config = dict(
    n_layer=9,
    d_model=128,
    n_experts=32,
    experts_per_token=2,
    d_expert=128,
    d_shared_expert=0,
    activation='squared_relu',
    moe_layers=[0, 1, 2, 3, 4, 5, 6, 7, 8],
    router_score='sigmoid',
    normalize_top_k=True,
    routed_scale=1.41,
    balance_loss=0.000876,
    balance_bias=True,
    router_bias=True,
    init_std_router=0.034,
    lr_router=0.00128,
    vocab_size=8192,
    norm='rmsnorm',
    norm_eps=1e-05,
    tie_embeddings=True,
    optimizer='adamw',
    lr=0.0033,
    beta1=0.95,
    beta2=0.95,
    grad_clip=1.0,
    batch_tokens=131072,
    seq_len=512,
    train_tokens=497300000,
    steps=3795,
    dataset='wikipedia_en',
)
Below are experts of layer 4 (counted from 0) of a mixture-of-experts language model. Rows are named router (the router's row for the expert), up (a neuron's input weights, with its number), down (a neuron's output weights, with its number) and show model dimensions 0-127. Each number is 128 + 24 x the weight over its row's rms, rounded and kept within 0 to 255. Numbers have three digits each.
Before each expert's rows: "comes before" lists some tokens at least twice as common just after its tokens as in all text. This comes from a sample of Wikipedia text that the model never trained on. Tokens count by the router's weight.

# expert 13
comes before: "\n", "  ", " 0", " 1", " 2", " 3"
router:202117116123123134116109133134158127128146143159076105097110136151122135133119154112119137091177104116130113112123126102117105130153145078131134134127109115159141124130121137123118101110166123102139177115159129121136144105167140097160162147103134064197109113143120171109128090142135107157159161139140127092142137114154081126168142129139102115116117086135095135142109102164109120101086
up6:098112098136154127150155118131167127115136120122181192119156136148099122124110119140130208126095120122106142104177178120142132111145134144141129141142138091129131086114116098139121081148160153128099116132120147124130129130139139137129112121130144148130124154151141077070115147110168140067155089108140119096133115153131105139105149122134107147140154099135137151150199129155145096117125
down6:135146148122125098143154147111103111093140141149135136097135138117137135148132095161159112178118118109169113181110166143158138180104110134137130090133123115123126123151168115114146147136159121109107106087131147118144123113173140091133099134146107141097149165088094147143092154145157167124117066110109133153110080111113153143142128170134088116141130128126117085092149134112150114173167
up7:139129088117147154172125205149151171134129116102176096108137141140173148115118100113131101086141119141086140077158134091122119133140096143161153156126124141112131161204116145130127113089132139139110113109105134082133142117134147126134136179112114102135128113144137134156134119117122155081118123131132128123119134125153133155126148132119123189110122130088104109138156083163106089148124
down7:118146096103114162126125125137085143157077123118101085098130136120083148113138130098119112087112131128149135141053078112110149098146116093125112095098131112124129120114110136140129128138075111146094115112159156138068156142092129134132154160150102149112098117130129177140113153116167153129117132172141109141154141125116129123089112147108095161137133128089097124140123122177099151128161
up8:127119135098113164111137139164105145140131130122118124114121146130100134125092101114124116119098146122119146108114095120132155137083083105110089143091118123141142127122134106119140110128138099092131133159127173140116134146128111135079168105182094112109092145148112092135137119152168139130147132164168150155087134118150103094207157124124145168121136106056128122121112118154166142142179
down8:140140151162116100111139138093147142148168101117137120121156154150085144140130144162134130145168080128126143141164146120158126153110150109103169133122107152134116159085137140161062121074154118089144142103142134102183069130124156141113069135111142148149157113138111120119131093112125146097095129089127153128115106129080161120152137098105143135124096144144126106108101128125091139112129
up9:136120137113184117163119135170113118128100092115125137126139140113090136152097145154132135130144098127100106159129152153111136133181156115163125129110110108135159144110118124139085130112120109119112159157127089171142131143141113129150167154131153118118066155129128103131151150100127100097164149113166098144140137114165151114107144139134152141109112087073128131060095107180104108167106
down9:138179174136129127126093144093129151171151087151124105138135145113107137146138137146110150169119114156119131106076105108122116139179133150130150100129105156129150118149098116087140107089163121150156130099164144127109129110122184115142092155082120089120118142151149136140161137127083124135127142165125114157116105083089139137114110124078145120153106160143128080131176109160117127124119
up10:159127111146139124105152176105105122125130112135122122125085096112148120107098108095115099095181122165088107084135136118098110143108130135099116162136099144144148157149160117111151143162075117112149173136117100152143139112145084123125149127112136095055129127140144141187126098128119183111131146126119144115096111114125164147130120121123129116137143122099141123076178112110131079113113
down10:133132128141135167149123146150103145126175134099135136118122141183169108153062140166114078154116139128099129099137150143123127120145132156148101100075142129128162127175124102089130116150130110127160153055107150128156174109097086156106100151112140106185110126106155137125119128087156097111126137111140111107119122139114137138107157158143118154106106145128145125110123157134116140167135
up11:122110123095105080128135103122133165147054092113134118120098100170137125118118110113151098142140114105137159144113146158148117128142137138174177124130091105158077094146167141111119098111156133129141168133092133115145150156124102090171093121109117166150121163149121111152157124158150167123123128084116131094080154159141147114135136094117096119153102155133112109117131116134099109130107
down11:096143135105095115160118124156107192137092136135138147125105158114139157128088138140152133097125138123118135121070113148135122114153118109169159180117116091113115146116094121108113136115141115167118082099113140119104146126121170108142112131129167139095134176149140172147109148136141153120111117120206139127151091165132157109113126129159133103188118127103094087122136105129144123135161
up12:143132111114168101145151131080189124159120111147144105125133113153123154101110097085153143088118113100129152114067099111105100140173143077118126151123168129153119138121126127078126106154127109108115121108136141119110125119141099150135170147095162131102159138144102100096109143102124115098148147096182132131165122137147141139123128133135117152099175136174109139126087082098113149122121
down12:124123145158126170102149073053144098066133134148103153108134147117165115114135115148157125157172082141108111156134158087155084149134168125108135093127141120181129148133122144150144131109156146109120114132140133107139107129131108142118118182130103117152138125101149125102149141167134085151138132124134155134116145139106152127143164110095135159138112133200153105142104101145137117116130
up13:112122107142129115152123150144076148109145121125110126106158132078116097165083153151136173149133170121088132101184122143134136142103096125139145160133114122141105162174115118160146150136180121139109113157162139108133128119092160115086139087171160156120134133119120160125118178116126087107103131131109119137167148135181124171137159130165120123108137134115155162114116145105136118135166
down13:100127148113135141140138160092135170144119139144096154158100157094120123138142134110147105082145147126137130132126113110090138111089085112133137149102139152124084155115147121153122114121132125103123116071106122075059097137145128143091118137165166148122100135114155138130152146140100171159145116109138167090183096149129098151094128144113128109102127145148155132164123091128155148104086
up14:090106114147131130116078120109165108139093134128120140086103123119112122106098090097176142084128078100139172158090113144134121107139108134111133117148143110144118090142146096131141172163148127133107156154122136106131121143130113132105131147106168176159138138120103156113110139138160107091157134093128139116148106140102128145188130133176148150096152120161131191153136105094101105142116
down14:128134162149149146109125080103115120094128166150124156089143152180150117118113167167149115144125101170131140128134160130144123111127140101101130125119144151117110104185168109149163158124117102112151108133120122082118154103120102109154159133128114091154138154126142146160084156168119145130126094158098190149145105146074129129189132117137156149151138154155126132148106163126126113124119
up15:137114144079121100139089114067107117145104149129091126129142129150115096157079161122145152112160085169147146106106117164113138130132132125123084109107156082144105116135120103112159115101131134158140126143103126099125094136146100140083177151101149192163138099127120148122112170102174114126109134156116164145092122140134135123111123134171169111136113150112125136163112097123112128151145
down15:166098117164130142152089101115147175087144157133169139134100117139099083103121121145125141145116129129127146129115134119164095130136137129149073126102168126151093126144089115161121159102160139146159137158179106071120149088137134137155106123083135143114133108136099164131098131153095152138136130113118064110124106141110111136123125105163176115153130114130129109077135135107111099120097
up16:152131107156151120153146136142143154134067125122090114158094125104102124163120159110107103089167139130128175151128177099098130133094120089120122136153148077175125118140158117146141097165112146163101139151103100154126177125124096099136127101167149138130137098089136147152145113146108124128082104081142135121132151158115105155167127141120122154168125144103116099128108143098103118108130
down16:111138172138100138119130139147145114133133147105122105129114169143150150130120160155070110108137123150136105111134110101081172165107173110091145102151099110159087157065177165095076128160108145091092145134101127138091103185138126156116121146110090108141121100118126164130133145100159118141098097129106162127131129144101140150131120110145172126146138120111132131128110141142106129126131
up17:103137105136131107124110119155171131126127101143106124141132128105167075133080119129147150135092138126104107117212140089101143137139088113163142153165101149117152119117106104142111126127126106107113080097139093135114172138119156121160159114144108063140146167110115126149148130158103129139137132088116121135131108132097127156127125116125129154065167140141119150111161121135169082138120
down17:094153121135131114123158138088135108197123124156139117151137137112115126115091097130125092156137170132154101110094107126099179050109128146142142089102104133109132120146133155134150107122140095119135120110158130158049131140143133130129152168105103139125131120103182130125114135094157118158068132139130130118116114118174118124135117159151081127111144128152097119120154142094138149113135
up18:158132122130107115102105100167157124122136124101111143127087102105133124100191146140159174108076146116118101135136155115129142127112114134111131182159133127156133128080097115111098109123154138118136155137084131092118161118142109076097132106125131125147082176087123103128127099126160161118117149106106096083096135167130131143147161100114108113154129126126124102132154130198135121117108
down18:120145120168117114075150130146137117132108160118133099138149142082170082150109129101179100148087138125131130136081168085143107109083116119145130135107169113104112100119153134115112155109102141137092162145133126113091181140117151125100152166110077118122150133129096142122120128187116125147117095130107120110149120165134119126129100143131130093115130155090099106108152153155084107120111
up19:150133125111089111120134118138177121132152155148174131156123104115111099135135119088083111167142144127133147151141124139116138137140144144123115123127143119102169122176122143091123126102136133113161169116148104120114114139094112139104166102135084118127128111206117102116139115123130118137071108134162103139193111142151112129174148070129108108077122133087125104115169120167149132135147
down19:128099095126117150124091102147081117160116171114143084141096116117084140119105112128128087121072122101139149124081124127118111108123161142142163119133085140098101140087131128107166155144091113132145156132110178125104127082130163143117134135137121146159147138110153093109154176140124114115127094111102122122131108152158123157139123079104105087130125133125127104129191111153177130112136
up20:183108112117158118134124155086135126140125118141148112158092105182124188162123164111143112110155150153152185142088171140132101133113135124140144133126139126138105120144148142088131147130141160093120164117126149145111116138121132138142163136102185180105121109148140126088129116140097124126108116141164156110147114139147129147111141117130173133091128089155132143105068076086130149133116
down20:132139120153135124106107127112162103103154130130109144152155140087137137118138119102144129134159134157128131206168170101120146147126135123114087120141145111152079133118112138073124112143171129150099089144108117096086079135152095146085154131111086118117146100091153138155141147158111077168121149114161130121133077132120110159131124128094126172092127129149147095152121120136115107128114
up21:148110128136127153168129128154140140129143130102160137108154125141110100123135159146134159087138172144099145066160138122078100119175141119105153190136101107152119148117166136138106127147148151177137108123112121100127164124164115100122113129126140105091138108101129117138111089134097177125105100085145080108134118110148144140139128130115124125150170085128130120077183105150147118118157
down21:117138135106064130085120106162158129140137139115156074163096153086101129152137144119107158177119141135125081132122104124130140093148168131104130092144178139135142138145113114106100122130141104144135090097080120109043153091145127098098127147111112113127110108131127109150140142123097115152103118104119142124132122144136146092130098157096095139154150093131134140092134133148147165144146
up22:113136132105168108088119160111128077117147120117132132133120087148132167140127099155139127134113161157097124127139148127108152127117109167121107107137115155153111080123123140104142166140123198137093106149169125099143112148104121141146150080160131123128055139125155117104130174116133153140115119170108140076070115109105128129126103127119125188123111151127130100118126171154130151147122
down22:111136090164158136132183120123125107139088131111149149128137127066133101128154145087151132109142206101158119097086104110120173129154084156133087127132127130102134106143122115115131147164137150135114105118153098173111105124098131112121158100149138106138119149121114113125170124090136162097101145118102118110138107099136117161105109139145122188084137125106115153118118154130085118131145
up23:129072121105103110125103094120148143161112115146115088154091101182109119100115124159098127126142158114155138162134124130160130105142145126142147114116085130129100059101150129087121125134154114184124172124134118166147158145118092115143100146140121134166106182169112133134117130161166136160131137105129105101088127151137114134158135100141147111120134107145098137105091181137125149107110
down23:110144128121151102161165144111152194139105120192107128129108112110108142114094148156162074080105123123123146139105122134104146137159103081136137145161097099126133125126121107122126113146147096139121070118132150105110144125125111168117136110154156105093138144102176166160107150124142153131116152133157133126157145193144124111106140148124153168164143155106126123111123089093140154128141
up24:121146107116183103128102140120149104134096096125131099120115110163137138174123116114112140110133143110135140129130134126153129138138146107138103135140154105165153089097102094029156111161152137133088143156121184106152091146127148084095149155127150168140128109116135103153115181151113108127094111152112138110135106114112172151094134127153096136116116085126126138136136153107092145123110
down24:132124134155096112106089120145111137143127171150124093153137118126100150122123130105141111157112116124092058184116150136118120092130110125128092105102130125143082103149079135149125115122129150129201114129165100137081144088133134124140182107113104119127087117156183120098133104122119096159135111148125111151119148138159144102139170104125116120170139096133120124132150137132079153133108
up25:174113143144136138087100110121119115118106109146111128105127129106141185094137113110083205118099097126104133114109099153175134129150118106096086140132127097119110147116117140124138105159160112103130162155180181144151118123113125101125138124101131158159131197112122125165132104101117094134121127115152161175129137119123126122166144117134125130172140126127131129118125173123081142154157
down25:145130181111115151147123133150147132136089088114123168160177146164115100112136080128118144112146088132145139122139091177154124176101110133159152096121160141143135191163126114145161156147094140126114118132130118152132133132115136141122075116117175113133135153130126120105157071159130098119142136124170143139125111090125146107130119101140165190141109112150147132138117112146159095152134
up26:107157067132141112108092151161130150139136141123127154137110066140136112124118151118130113166120107152126145097154163122148124153152068091168118173137126129102145101173088154143129136145136097143096123098109131100134150115143132147100161156147110113104149095140141126164110148105163128070134116113122117160134112135167089179124121111135125167128154101134145123085138108144115089153138
down26:134126141107129165171141106148156150136110142085120115145130161123140153127136165094108126133125152123141143156128089119140150144062101145134166133111152145163102140090162141175137135150097082093142116121101165138119136159069169145120156130117150123118128188142132153139132148107126170114125197141129167146156111129087106098143114132150135104117154139115108136131114108157115099111146
up27:112154135109139154118226156131102127103093143124151160180152080135139109136115154157134115106145154153129104138156124103162129119118154138157138142122159135162121100117178119132112153079120149137121110098144119118113156146133161101120117113122133111087130134083142136099106123113144174110154096149129119103141096108119156119175154089131133135103158144076138126102139110092142155119128
down27:086152093117133139151146135154090139130107139143126151137116114165141133075103118137121144121147137111127121131094130136149142124139111136144122158138110086123126152153122122094148148081165121108079137103118091162101174127102113103131149176108143183139100134120119173125137170124121173097121089139153127139140105139097128143090122139155193138144087154097093132137073129088138113141143
up28:157095096153134135105132094160156145128128094140136126121133144176125107140133123129128107115136072140140127154123116142167111125163122180139161117165145115124121111136095127149121106111148187120128123133126168058151096111130160121153121161089151134178135149138139117093124148114126114081178093120124158143122115115129103157156111123147103169119137139156145157139146114183089126159099
down28:162167112132091086116144165106143111152122113112156146148182117209114141115089135154156091118149077182127113152151135149114120154129121137126096112134138109119077145131120131154127112143083136141128106153117146119114146124136117164129161095148106144121139152102178131117141154114183109128148110116151113120107117114147111102132134092121123141133114145172108071111128152118144104168134
up29:151118148125151165120143165133114171120141136141132134127082147108100144114109140132139116118131108175144171141149209160156106149112118147080102139207134131130138114125152128170179072144153141115131135154134151149152105156116139105122107117121140102118108113114124106154200183134140101136110146138151127136166140133112130130136106107154120122143105132104134120112119090145150135157117
down29:123146158112128149100128151102108089087112094145152123108167155132134161148135158143155187178134133120128092111121140197096132183136128105107139152132124132146164114120118114087123097135141148125142145165146166111136108153148081139124136113113123129149151098119154153169120134113090091143142136093119133096099106151138107107133130163145106118141104155151173079160119129120165104137118
up30:093164116111148099104110130128162096133132120129113108115195140148138099157137114081138114113118115138137127177129102142094115135104129123129133123152120097146138114144087102152122168133130151081055140162192130132127120119134116140139176111084133113122117093130101128098160113048122156134123151094122121119143133137116140147134132119163155150103127136147111137072114113170110127116130
down30:147154129119099165084115157123111138104110149157120152142179096127157143142105120128146097156128142157138148118110084171087104170150175094095150150170102122115094125132123151124121140102176141101107119111096138105154116132116157132097141146120109088140160098143090165121157143134107127089116091100135150128173126162079149107091106120122122159110127156124124122149133119158099109145139
up31:149122160188158077139126143137143104138127082105131120144146123154131140151102147105128145062148120089137149139132144138135131142136126150087091144120162100170109146138170109106123117138163143108121117139142144127145119172143106155122131118120190184112142098152102144119140134132125116092121148154169113142152067130129142130194130116137125130116097161145144102154131089098115113098127
down31:127122125101123112102126107116146105059143143195091168136102161121115127131135101125107143156118128170115114148132136101168144113093145106113134133095112142171113159144151125136132144094123115063134136117126119060067154131122127143089135142119116142133139096100166111140096152139114157122116134113093156128074121116131109154136124118101126092155109129169122134157088117165128127127147
up32:149144108116141080119142152119142095132104147112092104104102120120147094132089090123139127150110113090123121131124170098111160112135152120105186104145088138163111131156098167154147116086110157109114133102080101115154153115130094113156127114100129119156134171116091165100156117104157135087142156148125124129091141086125106090112129120117104182119093120150110156144113093104117152122124
down32:152098152139110107172124125088125113124119107138075114141131167121131125163129097122141149138143165123106096094096107143109124174173128141141099171087149119113164161115112125149124088145125118149135114139147172128132141101084172089098183121156097117092123107147136130078126140162166118148136125139157116168158103097125132152181133125151119126144115102123128110115158153132108129114160
up33:144143079146116115091118120137164128098138148128142128140128065157119130103142139096098102183108101151143177112085116135152133133134113097129117127114128097072122131171078164145156124157120129144124147137134145126131132139126115152115183148141107075128153117138137113126123134086179090110130105126123118161141118106148088152081116098148091123146123070144128140119122141145100151153151
down33:090111127103129136115083093131137123149138128061125120092132113136159114133124153130097116135117152149138128125145113100157121106102124128090139131129146126138103115136141148185117149158159077080120139136144164139092148141132152181137173114118103115111139110099189141104129112118151140077129140131069176142140106095086132137138112092112161159143162156120088129123130114146105112102124
up34:132118115061168118138103146087146090135141159139181111133120146117133120117101127091122134136107108078109163145119159134107079155144148102107110136133147127114146066143098142136147114110137118141124127149171122115133080141147089123100170152114134082142136110170136120134143110117104096109181141090153132071116168127154167128104121128128125136103125136075127153149112128118130129150140
down34:119168127085135132154118129149112105149132114136144101149122165120141159121144128181148096122172138112131098105088149112114152164132133145143116087131126164146158114122103115134160139124130109127134143046129139092135140138131093124057102121121069096147148148130108142127138137062117143156137160155122110148095174126144171172095108137124104127107127158115140126126167127146117128120129
up35:148149090116124113140130177149166163125096098082141151127109099150102076151105102121140117127138167097137128114131154130168093161097122153145144118130155126135118160157168118114155142163116178111098126124106111167125186118141087151131128110123110084134098136130140146126155141077163147086108150147140155083118148130161122139128111131121099146122107144134108133129107159096180111130121
down35:149111127107115116154136105110126159101112133120135117102111121139139115132138101120100110133129112135113153144138097100092106115122119182096091084131147115066101132096140123122154138124147140140083146149150167109085149125134083117156140109140151170067118152143139121139164115122112149153105112107100103134072139157108161135137106096156111112134161154121150097155149171087117082133170
up36:142107152141134128093101125126125160146124156154139133118123144108176140171142123115109146132133113108120110146173128112121083105194096106179153124144162067163130147122117145159111124150140128103122127146138119108136176147151180055135139127104124087147132136112125148144141118188132114146138144069159127149140092132111124097165121143115127145136132108144105129146126160094129113163105
down36:127136085151115107133135137101150117194117107136139118143167103110119133076120087149084110157104105112122126095147136128102165104144091133144086085177114162175141116132143152133129167119140096132122113117123104185129118131114122129152122132135074148126136120109103091112164124099147130167120116130133138142092147157158110116104140149115115156121134161121157148124143121091195165119145
up37:144153060092118182181105165138100046082151144090110101099136113124132078126108149134150123141137118119096103148100145135135143148138152148160154149151128118159110127157090109152145141164162155154107122128119122097115106108107098123152130118100156091127153139158100122106131101091143121102125129163097152125105168128126137117123133128111142154145123169126131147100126122152112124135118
down37:128125133158130127110126118143102121111135096108090120152185145143133119084095184094136121119152145075138111120095099150135145139142162140117147100100116126127144151113101158134115115119118139120127124102104151117092118150053133115110132138148166126086068172143156104120110169121133121156096107132156129142199138121120143133139111136102146138134150175112138111132125134131141101116193
up38:190117111110113120131097150100140148078106169142177143150169120135113102129121150152123099104158129151146158113109144156137123141107096119160136125109097091122132153126127133141146167131129168122134126119123090093108133125099104147095157169116139129137159082115114154141110153122108169132091126076127113175112080135130129157132143132136121105112098141177125159136099114098166076113144
down38:127085142153165155139092080148122143149136141131166118129132127141127157102129132124144117113091115171160162124135119118143139113130137133143110085135166129152088091141121147198122135149144091143101109163138122113085093082112130184148141127095141159107137145123157177155132139149118189148097142124135127137162108107083113123131090119143144152152147151151135119157120095170134140129111
up39:144078114110150138110097128101093133135113152094115098071120147109161151142138120098125119119122131153100146088119148111110118120138086118106115156120161119099105133102089138111108084135155117082113102124120147108182111137092143132145129147133125137159108153140161102124105110127111119108107079093121114160099123108120146127140144127117088114151188146127161121139111165113049145165148
down39:134146087137134106123157125095105082109138109122169133121141135103109103119138151129109089106158136110132117097109154172107116133118149158149178078165123115119134120086138127080176101093127132175124124118131190133156135129101148154106129110146068145167162130092120111096170106135147124113129084123103094129086113091123129144115130116136114134135091133112166125120164138156125132118141
up40:093143083089154092128108154138105110113106140131093125138122148150142121124129129115151104108155116105136159128090115117105090168103152119104099154176143147174151088130161099119103121141106114101136149125157108127099104139126087156122139118106138125187091129076132153140111145118159119139146151109113125101086140109140159136172117106149146165105156159106101107165108168166117115109102
down40:113155103167149101123105119206133123160129081115115096111136141118121163099108137136142070138144132126183115110126118105098111103124157140116078070103107123128151127110107103123090135138141101154153111155151136144142145124106113139119126141101127123178121141117130132145153122112151066115104103108075117182150133129129157124134087155108097125130159128120139160121112150080123120109117
up41:135134088102126114164128120131111126131101137112106125157124100096161152143146111079145086111144136099111130131136178119156095126097093107163142134139142113142113081132137192126135108113153152160089095106124130104141142112098154103133139108137076110101124124123126117141175110147123102135151111119095099168074157097117117156074112099129073100097105148107148135141125139112110092128128
down41:117147140168114122112117129105125151136109081147137113114117148143110072087139122143129105181095136151169155131082100139135163147125113145146181082140115114144128107146098137130101106137083154139075062128152160117165127111086123151125131130135155173149143137143112125164134152130120142139143143125174152114142137091149139149126132135151170157142123100141116132127099180107159110137151
up42:170068149134129114164100127089087156136118144128111104126152118160096099152061119094083143114067157094140181106143103128089102131133130092130106133111128110131129121146105114127071117123109107131139175117142152122121116156127131129159184142132103122089137112109113143127123116064103139113134098133122131097114112129143124104156150126106130139130152152146117104139103150107138103119159
down42:114104122127095134105139097091121153112126115166142137154121119107125113125147121153118119136109125134120106135090107147133142191088167101110139094141116153135125140106116090115135152086173120134143154133142114088167146089117142116091119122098131174139124069115109151130088086113115139143107135088124170095126093138110155139148137157132118098149122120092075113124067151130107080140154
up43:113120131191119133126151121145154092147161112127122123100111132103112097146140147148135123136141127136071136090146125119119120121169116087131135124132135102139094148125111081155153143148111113100148138149119135162118148114114138137176159118140133081115123197111143145115132099171116128147155139082095108057128124140095136141172139109147138113122111083108125160144151096172160085135104
down43:064156140122103148128128145124130096172160130161142131099101134111105183125117149134124091106118136169108077116152121118102155048160129114135130099144102117123116122163107143115108134105125146181131131125113125114091122113170112149119136149104123133131133110138204114106106112115148121148111114149129170085139143145149114145166117122093113164084138128144102125150136100125141161122151
up44:171139102116137176141104135135096122112145149124086158130107124122132124136111149123125144121168119107158081096115132121080115128135160121090160157120127176114139130103136132131172125129107127116149129121101130113139121088105126131120128107182205080158121111118127160143131131110106148146124169122135128110183124141085115102092162106154094121125105069125149171109126104129161157107129
down44:119122114127163161142123132173098135119136128103205098109139153101112123125145148125118149137127138123108098116098093131121129068141140142123152110094174124067172146111144167177137150148107110114124097129088114131086152171137123156118161153162141116102140158135112134119085146118148152128133084150128126129185119129117149152124084155179116109129143113124127126153120096144129152119114
up45:161126139109139158125120114124095141113131120112123144115173113126137085111110168133119171156083143139136129134188116164169138138123108130137110122114110130120111155160083135169078098102179128124128153110135194134140137119109120121128147142149145081149123106149124138126160167106132084104151148155091148155130164145180097092135115153108111146132139096129143150128103131169102139166110
down45:111136115103076138136103096106098133131117149163053124149089144133141125141149093120133096115163140132145131107133142107113130123170139126133120128065118141155114117120152105152152123113148098155110107118113117097112101128088197141097115138097116141156117109104168145153127083091143123153160136116158138146136089100136111125139110097095149078142119171136122118154149159118110141083121
up46:129131130168118098133153132131133123106114102133133089137150132098125110115126102126117129122129139149115115085121110110160129131123174106100133118168115116133168132108141080112113055132124169125127102141091132113136138115130129126117127133133143101131139139089127125180124144076199096107121161113165094123097171094183119136107124144121098114145177087109119138093131078166141141093140
down46:123127176165130137122150150109153139149126107139125119119148126110159130140127115174123147155170141138115150128128139096109076156171136114085148133132125137124132143146113172138141096115155098104134117161147178134200099112142031136141099102139086133159130120134110128175121107130114127119121121123099147172108137154080138161110155167133110111113131133125141102111112156111147149118128
up47:140134124087106181095131136111148169148111133145095105125098106136107099116142087122105098146173102103139151147138142136145110135122134113128136121142120152174146152201114140152112180134138106111149147102115090155133129148130133102129086131141126122113150107133107122144118111183150177114131080122148157120185124091123154158125184101117139147139147139159118182135105148116108121118120
down47:086132137147119113118170127099121131171096098124155086126155151115107162105113113133147121138088117159114111122122100150101151030115146094138139087114122110124152107140149119175145112149110128118114124117121153146082194139093093140119167121130106087120156122151149103149136156096166133133132147131119124148133126116143133148114169135127108169117131101165105144129156116087131157146123
up48:187111133156104100115129139144102154109108152121141202133168123150120150106153146101088163156104114143139121089125124140103161124119117130106089132130151156156140143132124157138137088151128134109158144089144135092151179173119147098099109129135154104106133111138106092137143125100162117117123160138142142149156108182122088111126138137127133130157147069134132159130184123116101132163135
down48:134148143112114130123110117069173115142108139163111127179136149136133138142132062082083153168118073156144119130133094110125122134112092121153099098110126124162146186165075124134117129141159088131092128103134134144127145128113156129100094101152128151150151098127141099169115129103143129127128110122130188154107101132145138136133106109103111132132153139153106138161116116096131163156150
up49:106144107155134147123097119167104113108138102108105119101152118087110095098108137124140152111137111111128126124161093135170117132128153136100083114109149075164147127115162135114164159096144095147149128118139129106124101122183069142098140101177098206171127137083121107121151174133135105147134126130127131122116171144130119112120146110143151096106080148139116121109142139124107137110149
down49:134149108107107133132122185139180167098107154170112132116088135142121126165171091108157136130112113109119115128095166130130156114146069104146108119103161142132125168121078118150119156152137139117136112091091102154090134089120108117103132137144137115123132120161138140103097109122133141112159127121154128154211123113157146133120118128080171108144121160151129118151087108120138148117114
up50:138154161150109128158106141142150164118125129121143141095143136122131103117141141136111161124138167108108095136139135165114188126152144172101138120139112150100120144167109116124126090152128164169107106073090133145100163112128102148135119116141147120153088091138115127153124121132116146136119110119205133139170147153117094123166167122131115134107126128159107156165184094123174087108119
down50:141071170127119096116118092116143132108154128149134089140139121138079134103136151154121131140111081146125182167132111124125120112172132119130094138170106066130118084144127123122132142107127115126128136124121108099059091098112118111138102144114120133099114079124145157169133126152096141181107118138114129141116112145086084158107134127122123109166115128133177150128092111127146148113085
up51:163136105127108133159126152096102130107113114105108161135105130102154093151130102076140145108154104125166137157120182129126124169146140122131155131138139121173134116186145120162182132148166076082122133151149101146150135179132105089123154148124146158090135102103120139162172129127152104128129166139153172151140112126119141121143124119115164153132132128123144134125111081094100140142162
down51:151138136160141188141116114096159095095127119095157143131154162089163122122080142121127128138141127094128110126110190143093130164105146127125110084164146120108139170131145128157184111125163145108117139094098115139145138131118131151116139135136097126133124129071112119124138135104155149131144121123074134165143146128117129137081108127132124153072094165124152119174132092174123120107109
up52:121121122113177134108156122098087187117086126096176136131103153112124153129138142166162168160097092076129128146146114136153148139100164107110152101137106157115151126120144114132097136123154131105138128154157120137122142135157100118109115135163098121086048159133117128130125104125096143100179140122152158112117172129135105102137172110124148132117109122091132139102109116138146118127170
down52:094110127140150103110143124128158115151110087118100116135091136130083147131137100172133140125127151175123126109098121161140153137087172111151129100142094150144158111116127126118123146099171058124135079064135144153160117075129143099114117164137121110157105116113128154102132099129154124126121154146180129117143129105090134104125135128125142155123130150139148162073132163154147134098161
up53:168073097093127142153112105136140093145121144077198097123137129132129120132132158166128135142119094116174125141191122156128125107164186164173150130128117128162164091114139148109115147121176114117161132120186141137131124124090085115143133135120151136108128108142139112123119121141125120145139117095129137099102160134134075107104144106132106124122110152134142119117140171127160128164115
down53:128138129096132118127179144161128115082107151105164139110128092150118129120097157151124068158133110111155156142102139166147120163115136133115148138143104096137108160149166137143149129127099105157134079145127143136141105118113129136117143144166156141122125103119148126147109112101161198156105174089129143142151140126134125101142114115132122068176137076137175129087118101137159141142153
up54:128152128141097119136135118066134127123127085128134130134116127145082125137103120088130131126124130145168137129066113140174122117134113116144106158111141095152171123146133076132119102124096128146112158153163168140116157179105113130103149153111176149127156125165127076103155113141137096091168128147161170152156115120123086134176117121157150111134130116151125128112111081137093121166136
down54:127111187162108147096113101115128102108127144190109155135146146137146086084111104164165151129123144185120173157118133098169152106100137130090069109071142123159114112144117110141147153105109106113133131142118121138138097114140129125133131111095069101140103109106146142089129114124142083125146138125106124153142156117119102129156124124142149179122157133170116124129136120150137156112107
up55:162113130115131179136104114117084120143116179146116122096077143163088096161120127136113104146181080151138164121094165156118095125132158121142135129104134068143095120159098165154126135128125149148138120143098141127164141114137106115174153130101104114119137108110113149124119103152168133105134097151124165141147100085119089114128145132135151144158091113127110139122120150140111161166164
down55:099112147145094110152136140104148126153098129107214156164163141136131088166147117179131125159126119170156119130139109139140134143134148149147095107141117155171075174127148142162113176135122156131143123167168130119068092125162126131154128132135115136088161131136136131089126138116112128119127123130149102120132124092094162142140145132154122143138083116145146140123143124116122135184164
up56:093089110106130127130113155119146093118117172133150131097119145163116128132092140083113100114120135068098171127138122146117098155109161128088165140128153120172139110179107131068120096098112129150153112121167170117131125126116098149131167138096140112121146124155112161083156134118156123123168127131163121109082137125177133135158117122126164161094100143155120118108091137122141130136123
down56:131131110158113113164135143128157129101144144140105147119071163107120132145138107152120132145174131117074130108121119151160097155120162147133138071111120121123079119114119139134118067097157133126132117109127162095174086123152140114115115118117111137132137153154096131106120119156135111093144097088144089111138105153130103123151112133135108092107113120113146066161178109141101106080086
up57:143139163116152111120118087133121106125112125125129133123159134130141101146133160119143115169146087113109129093152116123098103115131109146151135114121155077125096137104086126128118108100112148100105131164145117145155126116150109084194191112111106111167092179117131126076137141134161109123143147109083141098126116125118117125165142124128136162147116164109141110152142143149175105202151
down57:069126118162149138102104128117143057140135115128142133113159131130117125104140149147176137127118160139131136108163109137157145123127130120141098090155113172123109101145131130122135156121143123154165094138138106134090103096155121152111108138141112113130140164132186116096104156125157116176079105165117100134097135148138144185113138127116129195087136128122108124141129111141193110111144
up58:190144116118129165105093154169133106117115120162076127108085112156127149122150107117129135131133141119104134093156148148139127157117144100125136120156122096169136136150154158150137150165142154132110144125122160125132154152116119114116120092110147131136149111093135086178166147141149172125087130141068096090072181139125150134091101139145140130136173128159158118138149145110106139143126
down58:144120145159101122106144163096122173149094124074145145139132125132154108133096132169097081105098135117094167096153112150117158121133101189130117143091137131111146087129115112079111119121148100131113095083124117151147162131122111112120130152141178130127126137089097097133126140144091145110110121113125125124117107164094155139139164135128156073141108123150146154091139123146077120103153